From a checkpoint of a small mixture-of-experts model trained on Wikipedia.
Size: width 128, vocabulary 2048.
Experts: 160 experts in each of 11 layers, 64 tanh GELU neurons an expert, 8 picks a token, a sigmoid router.
Training: a variant of Adam for the experts, 394M tokens, 6005 steps.
Below are experts of layer 7 (counted from 0) of a mixture-of-experts language model. Rows are named router (the router's row for the expert), up (a neuron's input weights, with its number), down (a neuron's output weights, with its number) and show model dimensions 0-127. Each number is 500 + 25 x the weight over its row's rms, rounded and kept within 0 to 999. Numbers have three digits each.
Before each expert's rows: a language model's description of what the expert responds to; "comes before" lists some tokens at least twice as common just after its tokens as in all text. This comes from a sample of Wikipedia text that the model never trained on. Tokens count by the router's weight.

# expert 38
What it handles: Names and proper nouns. Common given names, places and name pieces like James, London, Gold, ull in Bulletin, plus closing parentheses and line breaks.
comes before: "-", "\n", ",", " (", "'", " and"
router:524466513465499479449515537479493528484475510502508554502515502492536484474540510518521521468482527498471492491514478516507454500509518521503533516512512531505493512521429489495531467502492467544500531492509446505503534483477509500445550544489487504469522513488488509521485494521518476508488506456510574520502490477462469494486500462511487484470505481514460509478494496540477499458454
up11:536462512474511502465503519483520506521547487530488521481483491530565483542469515520477488496474504536512541444472503530513486474555493518517503496495506503454471480463492509488502530498473501536537511527514479477515541537515446478485488502540513509537487517487469518521446482514515476476477518458512514502533484510484517488465518478499501506485467512517523503532526460473464496454488
down11:516484511511509530501515508518497512510477555518493510489496517482529479474511467467463521475510547493497518531517480506491474559453480450482533543507552520526460514498534510519531499485489504488468457480508469520475459486486506494537494461497512506511482522478480466481481507467505544467438508485522481539542498468500466507513495555518488474513520517492490489563490521489467504501500
up12:519511533511439500509506514487473500546506447456483523510502487511521533526470510473535514527508538548505517513485521495457471499480494453495506511502505514475441514549506497503502528516474474516470519494504472492473484460493498516439540492478504554530509479466545454534495534511485491502480542510510486512484503464508504511469533467503483495513503481459513499510480500469465522487545
down12:524480506481524516464498478540516531531503510551507527526456498485486468495531499537508485480454475495501539522494504495507503503499514508509506486493486488484501457472463517526467439514558509516511446472523450500524501476496513448515497499512545504481455519509460500486496502484502474539548503510485494476520525508513510462498506546494535486541465528486461484473537472526524456488491
up13:512467513482493465517478490458472534547490465493458466496523509523488501512543541542482551482484486510440515518547481508529487498504513475479483499486503510518458536484491480488508497484499511532530490537472526512479496493540500497436528511503540507468491509536481480499531523532470453477518483519469487529470510487507510521495529440487480527474514473521515519482513544485531530497484
down13:508519507499530522536524504485565435503512484498535500505516472428499501477507516494464517481519481512510494498509472535471537465500461450513489491497536491494570483482519533494460511505491486489491489490494520464497487539480507528499485493508542518460526502504497495513481527461498495457465509494492582505535489479489452492538495538503517479530482500511493475522501493520525470486519
up14:527525491499509510504508471493502484523458511491503472512506471504539497488475546524529480460474481496499502525518491513528463478458496539481529501518509524524484460500467436488501536538497440535499493487522436497533478539499508495449540510532501501483491558490536520542494477490504488485468505489511485486490498535495486460519493494493499501463499450459493518540539502526489549494508
down14:499498509511513502537519555516503514514521461505512464488478491486459507545516462447526441507533533508489500518481523509490509507502510451536491544477474470502482521504496509498520483508546514473493478529507509528461517514542494503517498503465527502490494472495497480493487511539532557457502544456464486495468504469472493505500518525518501453537470537514496455504449520469506470476514
up15:503541485451511498484497479517482493449485504497501464525518520496490516484467449482508469540504510525518509500561518486502489492539485491510478481539506504496534494535511492505475470559518478481514504530501464503500529492482484498526496478515523577504506505513476468463486451498450501536503532466500523507490514520477493504425461478520461506548467541501509510528494476486511501518501
down15:446512493507476529520522517515505537509482462488489508457509497515577486516482538482467508533480520527508497494488504506495520481468503497522519488498479449473491493474481553505483551432461498501537446503470518511508473509522454457526485503515490457495487484509518517509536532568489494507511527521513524506477525501500493467517495524503474486490492505463472470497525546532481502515500

# expert 19
What it handles: Table row starts. Pipes opening table rows in track lists and results tables, plus numbers, dates and word endings inside tables like Result, No.
comes before: " |", " 2", " 3", " 1", " 4", " 6"
router:502521501474490495499520524486492489531489505479492481512498480505513487469496518526466553437488468493486484511485489520514509488522497498473493519491428514480500500500507488514481454508476439515512515565454481540466534506484514480496526559484514504488486452513453528495547495528514455558528527470498537478503477493483487508506526476503458552501503502484517499466512527493504499525462
up4:484500512475517555527485532458430540499505475484528432504445502519529462489488491485523530544527483524483530492501478502486500508522491497488525509512477515536464492513439500459509502497479499510492513545501523545505491473516522525497531533481485499491481463487470495534479491526493481515522511518514518520510499510503470470535472479439473468515503477529506487494531536460485516507470
down4:489499514516522498506507467493540542489544517493457509503531478493454528513522502476441484514476502571486500527494524542499482514504501473484502480522511557485491509516492516523489528438498476515519529490472510509494480479468533468566553456500435497542500485468509533478501478527494491493533517484479510503458448487504521487523489491524499483499501514485478475510491503464496482489528
up5:486524468533503465498488484487502526484519537517532500498479490514501504475454485550491435491498479482506480509499524536482527501457509466449519507525486494537572511523442514522477502540499489488507539476519494520444514470484522565499503548523508499497461512498515538488510496497518475519504523509505481511506473496536497485469493507525482542514506442509501521455518479518509484523483
down5:531475482517510529476488502490488519469532530494493529520505472487478505513493524456493564532465512487519507523471479532493456493466516484530518471489465537467467543553512509473527465490464443505464503518545457501503499513510513457484443532460513534521523499528496501514553478535479538487505513522495505478522525512502507457514518504508492493488488504473460497520476496482500537513510
up6:490511480465435459527473497516495483509494508493550515462447467494490494522533531518479528485519524507499515473469560526491509464493507481503489496499466512487501558493488466516496470524509480478481517502446520511504509529500466520459502544521511511509507473516505527528512539421477519491492495487503531515514531517465506501484499475476540545512480485475532495524549504496499526481471
down6:482498509517455527483516520482458497505469505451530490487555518486487528485497526503518489542523476512455493466456492493492539460538464527506486494480551467529516503512491551467493466464518505537506498511536512515531500523500506467535466475493475511469491494521519505502509505495507444503470493547551486492516516540486540500534515524475536501471478476483467495486493541519459491489504
up7:529492512519511455474492510448512480548452504492491522524507492507493507467500537494519492491516553517531470519498485471511477456488522539482448548486533489478481509497506514502506479478500489558558499483527501535511513503497481477499533530536512446475455512520492514497508510513500523467537498470491510493493518492542520520474522485508499554463494503462504454475466492485489504450463
down7:491496503470498487530519517553559503450531506497544510525502532477500481513482493460522537493466515560480494502528493497496514520498521480507480486509488490506507500478455497480534486455501446502477519504487491502552468504485519535540464464501487521486502517490522476484503495522498518568492506458528529497517479482466471470448449538524506463483509495511497499539504468487516486500543
up8:495494505525496473474490506520520530514527499494525493477483487489500493479465510570504470505490527503479501511496459545533538476478503485501457502529488475526496457455489468495498430555491485491528493518476532528462459478492528505484484510476507470488552502488538495538494493523507493495490491473493510511509493474478520483526563498501427549507441494511536519529489489521507491498506
down8:472495509470481504549510487462504492517551543508488502460487560523481496538531486492461476511505471478505496470497496518555565490547498496514565481489460504436484499491492480539490491490471511509478488495553462474481511498518520528488532512488485517478508511501472487528499510506440458497488510517494511485532501510498497503500528507517545517484477489498477486506466506493533472543462

# expert 37
What it handles: Pipes after cell values. Pipe separators following a number or name inside results and election tables, plus word starts like con, st, form.
comes before: " ", " 0", " 1", " 2", "\n", " 3"
router:480517487492480513487508480498493518500487476476507503461466528517535481472517521520542547450492505483485502510510518525516521472531513550492517519488521534510504505536496495516497478510456489472503550509480474531462571495519541492474510531462497483491509484471521489508545468521484460517516470452488555495491487498496474511490471467501438571520488520488494497514515498526457523486477
up3:549504478484555514515498517462491558491465490451528486480505495464502466474488510525499536514469489527489502527502491490486492453531490448495513494513492449495473495523470497503490479489538483520557489458537476543491518505471502499466510505487527508506474461509534476484522490510515526526492537450488483514487535480501501500540516461496472531502475495512450493514521459549501513529521
down3:484489529546468466528512448496484487510536506513522510476517468491488479488500504517491499528516524510500504527518482468487525519504506478467523449494544488504516509492440543499466520479480530491523509519556512503436483486482523518535493525496493447509538494498493450485490518503482464509493501492496490520503486450480476519521486465488490513542493508479483451554531500551532551504515
up4:503521482497524479494489492454497543549527458506513509490498494442511517536488482511492489471481568488534456464527508541521530476486473520507485533516476504506508472457492490524492511487496470540504504481511504512516518479520511539482530531541484495492483487469497479478486530493506469518556505498479510498478537527487499502509507503496476452492476517534472560454541473533518459457507
down4:531485517492517527501512515436467486407485464487512461512473500522536466493541480491542469501454523533508503440486495493515505505460494501514497511511485488492502489502496532536485495521511547488487502519504482513495500512528507504485501474548479510498485550500500520548502514529518527513506460519471499512500440508506548496515516558495498526484520461509470497516443498492511483476496
up5:503480463476521475433505522520466521530508489493483481472522499508491479507485536490502556498471507519475481519569504477462512518488514510433473519499530522511489491531545498479494507521498463491534509510541485517481480517503520484499496534494507486509497496468466464524509496536518478510526500447445499487524480506467522487523509506503510478521577429517497514500519507512487458501517
down5:510472531467448494484548455522537492498497467509511528499499479495502543521476532531501493509452544511475514532513506519512489465495510494488504490508571515456470505463463543498519464515465514492463490470517503447513504506502521529475523496519485500475505519477509471480494554494473477469520519524538492476526532490458502484530506482515482510457487535476527486524514525485468507546497
up6:510531495518448469496495493525498552456528511479480522485524492499516496495484519499464512537471539546489489509512511476513516498498467514466506453465475513506498468516455507484536478541499492512500526481496467531466505522483543502549490472510488537475513537472503450513500440510472503507520522485516523453524496528530469508491495498497509450522563475516462507483498488538531525481505
down6:544484542502501504473508515538512506494472511509539495503505496483481458528467515504511525498516483480537515479466487490509497434477537476515480482529548515508487548501489447469481538487478517535507509533530493510488476479537495532526550491474498497480538518479521454489520495499514508457442451488459503510506498473472448473484512484513509525513484555487489498531521469493514523486478
up7:508477477472538498490489489515507504503538509512503494527504510473551533510509533527505456479476452527454542474518542516489530442527556512526463477472502468513483428506513473534530483445504494513506511506530463490479510516516506488503484491501494498521487515495515538498491495533479480501492502514488487494497536473474481504494469462535472545514466539491478496472507461502469506534453
down7:528499515530511494482426499493491490540466529545489544452497520502474485526463504498590454528488507469529495508487499499499499519493515534495515505477526470495513510530492477481515522495499534485513443484501501502516524515465501524531523488459522472508496487507487523528459536505525458463496507501542490494493500487509458471535442497519532503518515466496510489502495522447493469492488

# expert 62
What it handles: Infobox field labels. Field labels after list dashes in infoboxes, such as First air date, Born, Location, plus -ed endings and words like including.
comes before: ":", "ed", " by", " 19", "d", " 1"
router:494494453500490553490504515458519526524490481469507478508451490523524506488502522528504510447484526468508490481536504514483511485520525508432512535517511508499494505492495484497493469489498477515522522523528489520482487487507481507470492518484574532521505517513524555510518527471531459533532485449511533468489464457517457493499500464531467528432504520478474510483506518491478502490469
up4:511473515428492546517508514503506472518519467435497492510443490529515442481525540516476581476499536544505478462511520443519504508519503507437496504504485503490477474475496496502494528508506525489520543516511473498505497492517511468485532541521538502495511464494456497466516533494486503494503488501487493455491470506457525511486509501518482493473516494500484527473496529491526481518501
down4:436543475517474471506457507470494472508510447524513494513504574482479475520537532517507519525471514481476485504509520500502488522488479455503539503503490497552480525516496477500470474563495493463491521510472445434517505520536516494500520539489513482500480483526461517471542504473513516513492542500482505476473527492454491534463489509509500515505498520488506504490505522514466529501506
up5:508505462498476509473485510417509504459492455513485509499472465488497531514482514503514491450491498499464486535516479509469506518493506491502550487507510492491545517513477491471472495516429504505553504496481499498529525530470516541480561539518459506524467520493489516563516518512511501523484492505531523517501501487501488531433540508517481474500538496482522512467468514502521504477483
down5:466430522487538478523494494528523546470539474527465515519511513487445509519538528488485538505513490558511507480497489446513512444498471518496480461497510524505531494514472512516513486500503479507522522508558513523488489527471469491508478474494488482485504470487506491474547492476484470530486469481446555522520512471475534509528491512527488510532481497488506521520454503483485486515528
up6:499471541490530524490537496497511503529481507497437517507470523544514492504528512529472480462474473455497500502509498472492456479549480496508488539483478488511515508527534508517479512552522519502501526487520466483517540549467444473499470512539547512503476514483486475454517523486503489492491487536506491493515510488527530500484525505476444481479458479512473465467483520546509498530536
down6:487485556522496497520557500536520486491507478504511515550506502512480465484468501478521455519474520459483507491484568491530463482487506495497506514471483493480497521516507500509499472538503549488457479527465469454519480493504495497501461479480542448470471505512472539488468515468502550510485506505521505532475487477552536530509500509542468507504494482471475508495523500532551507499477
up7:485548494505531511495542484444453524535499511442466476489511437505543452495508529505505533507509531504506486504528507531501491459477500522473466478521514483493453496484477503485501488503532502512494493488513470494456513491529525520463503543506501520471503510522468513498561508521536501486488452482483502470556471471512497503504557497503457485513521481515525469493474536525507514509487
down7:460511449484489481512522463508470528520502499522478509486511537493510497498464468594488507508511500498493519466520521483483500545500524504476514486475532481472455514457503507493534506488562501500506551514469483478521495492521536501508552499535505432481503500479533522506519495439535514497531512508526470491503475479490490510524515503506464480509501521470533494481538492457466498495484
up8:475506495470525550485481523480480495517489509439487518522508462458507514486431492496541502476454439496514501527501476485489496460482516523532439506493535479495502507496500529494516508523500529514459533487479493489477523497489508484491528510510496541507506552488509505519513453507458516501509468472511592466480489546507487536468480501531495520471470478502501485503525487511499499502510
down8:522521545510518501526459501549483472516483508525483465510520511483479512513479450503566508512532538494489473514513475516497470477466552485470492534516537477502509523537503554488492531464547479515460421521481492485485516494512514497510518505480456513473537518522481508509511470509487537492543458474493491512478539515510458495493460494501489483508498517482466511465498480490468496504489